Below are experts of layer 2 (counted from 0) of a mixture-of-experts language model. Rows are named router (the router's row for the expert), gate (a neuron's input weights, with its number), up (a neuron's input weights, with its number), down (a neuron's output weights, with its number) and show model dimensions 64-127. Each number is 500 + 50 x the weight over its row's rms, rounded and kept within 0 to 999. Numbers have three digits each.
After each expert's rows: "mostly gets" lists some tokens that are sent to it at least half of the time; "comes before" lists some tokens at least twice as common just after its tokens as in all text. This comes from a sample of Wikipedia text that the model never trained on. Tokens count by the router's weight.

# expert 0
router:520422473531452558547397544514484559561488459553471415493543469484587506540527487538548577581476574422530426421540452403421545462520499586445507559575541471516476450585576510495485497421489473
gate35:445519556542479423621445523507478404466520536527451561541468591363515473464505472499496509458477551491532459481513570473481507404527528523449571526466519457536524526522557492640470456529530497
up35:444508481441393403597491464474479494537450554511458585555546516418512512489535527546488574512540556450526461463507600486518542409431530510453422487452511585524525551487487569618555479483439439
down35:491516393573496538447539572459589517462477559472590491564467423517561515512443506499553590470547465506523504495551546496396549519506457516361461442568515507541491580532481458486488622464405419
mostly gets: " to", "===", " &", "|", " after", " the"
comes before: " ", " P", " B", " D", " S", " L"

# expert 31
router:522542535512492497438521518471438510525335543464521476482543466578575449562537525489423460389449535594445528496464446474553451467505459474463509460543391610510587458475539564555539469511452554
gate5:507414435440476544514438593480478475500521462484437487523475426551496411531514403529518444448491602449461531484431557588452419568508577536543465515569466469570547468503500507467469524484540397
up5:581518479568516459607528395458496406478557539532546533431545447444500515475481555613492496417468557459502479546502509439542536471522494457481484471493575452446414546551505515447533516464486463
down5:526430514581519453468447549524508583410578477363473514563473523564494484500439439472633509545532453429421554486462490511506455504457481385604527439541576573437498490488378482523520494494530588
mostly gets: " which", "%", " film", " September", " June", " May"
comes before: " ", " of", ",", "\n", ":", "s"

# expert 3
router:601470581574426501468560436527527503518444434557531396519384547505545500436523485494537551362447614462465450611446503581474521520528446521471488497546500554507512520432521486508523476526519507
gate1:551485429447449573574397560493462429509547512504609445468529676492515518498578486582508470486498503540426461476537498424549500554455561520578394405556551583535487504543538483534500498499384514
up1:564441417478438482442485523510534499477515343504442467496500432473565477502516583508431590498476523590531464506477522472563537446480520556606572455548557483496464518476455465410504492473456525
down1:509519481502501486605567495572525420524454524511490464546498497502556546553492494497523527508568493533434469477518539523494415526351430383504413527525449498424531447471410443556505434482505498
mostly gets: " as", " is", " was", " be", " were", " has"
comes before: " ", " a", " the", " an", " been", " M"

# expert 25
router:404579486454518490502601529500506456407583507484523532427472415458488569605554498430415525489457510580426485539523431490496504477491474490495454581432553529428500468523555547464495409477510521
gate6:502537586515517414516458506480586384410566427439515491524484484537437452563468477501465383467551538547507519479505618463539571562425507504528435506509549443499527461525499514552421513514635495
up6:520551431513423458472480487499448490482493483501460511504530418523520553443529470431543522505511518580398453468492465573446525489475459478350527510482513499471424391507384441478514541448491606
down6:544530494584549559439552559504438535478428568441468450597441426469481488513429491446509567515537553509534426586451508496506526470503451504386527533426518467482448469498465572459511466463467573
mostly gets: " ne", " American", " |", "usic", "ican", " rec"
comes before: " ", " —", " M", " D", " S", " L"

# expert 21
router:474532590455507513594464416437523504507485517622550510492570453551502475458506449443442494410577435443556498522498558526471508513464486520590431433480477501408481628439466425481412486534459499
gate10:477591471452509458525581452530525531555480571475492449537524491561414494536421466566441501484511519506491390397531453432448559442502495446480524526535555551478429496580554470508576440600511487
up10:443462475527455517499533543579502469488548533517479549524560517432494494495571589466431532497541473418426532529510518470475458532502530517534446511533490487564452583493533493539452462456481451
down10:471463543527455547474540513615532515551580545511389528521490519491519539552492447571453533480426489432423494520551463605383445499523406440590533572539534525491423554519474447555541521477476526
mostly gets: " l", " re", " r", " un", " cl", " res"
comes before: "1", "2", "3", "4", "5", "6"

# expert 29
router:670572502548550537482443498530482522475464506470420526481447571579579428451481562526623489526498485544513500511499503495544548477504560427563462518418480469428450452480492554479495535511560510
gate13:392549536456433451490535451495507556479482454505546512541513482495545564445493450492503541438503447543432508475542561610506450546502588575445497566522545478436514545492580498571580453572378569
up13:525481584590525586517460537396484455488531427476509451446419485439479441459446486447476509500518516588539391454486430464552460492518544474576410528507521509461496473567436540465516437462452511
down13:548542533513538516546525501473453520453563558542501534517473553515539472365504415454546609480512538495566487578543545468433571594547523590499491538444521519518463571530475478548444450489501486
mostly gets: "1", "2", "3", "4", "9", "5"
comes before: "0", "9", " |", "8", "5", "."

# expert 13
router:445481501492415467546513467527608440536431468574512590428473411390485534524503543580509520550517451553557440504466543513437465451492505534495418494479449514522504507536487482452531527559479453
gate13:608383496585522412455482516473496600530479436534421447544550485481437459477465528487532471381423479502480506497420499521534520516555492425572529466426507538537548478467472458510373562538482553
up13:532512546576611513485509533532544525495406576522481399504493431504496451502458563502456518430470462587569505476403499564519451479629472425485480434446427542442480471422451570445498444490498476
down13:488578401511437471476493480570440470495441477531465469485487503474488515566508550511501483557434497530492572502422488486553427478527526503490500459550499531420530555554607607546465399474470516
mostly gets: "ro", "we", "ral", "orld", " South", " he"
comes before: "0", "1", "2", "9", "4", "5"

# expert 4
router:532384622400484510466586446520473606505463519403501433492533480497571503497417569531510514481540459423450464570485545568598482505466519488502454525477471473428486500532518508491470561532555583
gate5:566491562555492451555501520516555503367520405511517497471418513483523393527569510471466487481464631459553548515519506426473579544563585482534465485564390473479453540554560452474495472360507478
up5:480457511494531462546450467482475462541472493435474417519472446606550454503494530375446475508495572492535463492501450495457535470543484443534482576571410440465488478532508445391565535427420598
down5:513507556399445550442469548558516420523393546569521495459470561589500465583479502528454498389513486431527382511450535587449504533452469493536487459548490426509568486546604477510558432496438532
mostly gets: " (", "(", "9", "7", "′", "6"
comes before: " |", "8", "7", "1", "6", "5"

# expert 26
router:529539541543506500593514538512557491474498457558528441467507430458451544510534491515484581437529513487430490504515558481483460437524611487620501477453530515491505475472536433500483578461433496
gate9:473461514447434485562430560502531434483506479423564402499631549493569519521448479474587550548555419593506475617501571507485531563474575567518437464482567534454471466538418414523495475511544541
up9:519490435514533465577526506477481557526517468570551510481528544475514440404426563556536465543427472488514500417514475509521563527458412550422529501470508568476427539494564582492489473523443515
down9:547512563501586559541490548484517590522519505569499485453529498451482470523538529509492596432457543484467400550410522550543608588461527473563533573457573452483501550534465493524534517440575427
mostly gets: ".", "°", ").", "″", "'", "+"
comes before: " The", "1", "2", " In", "|", " He"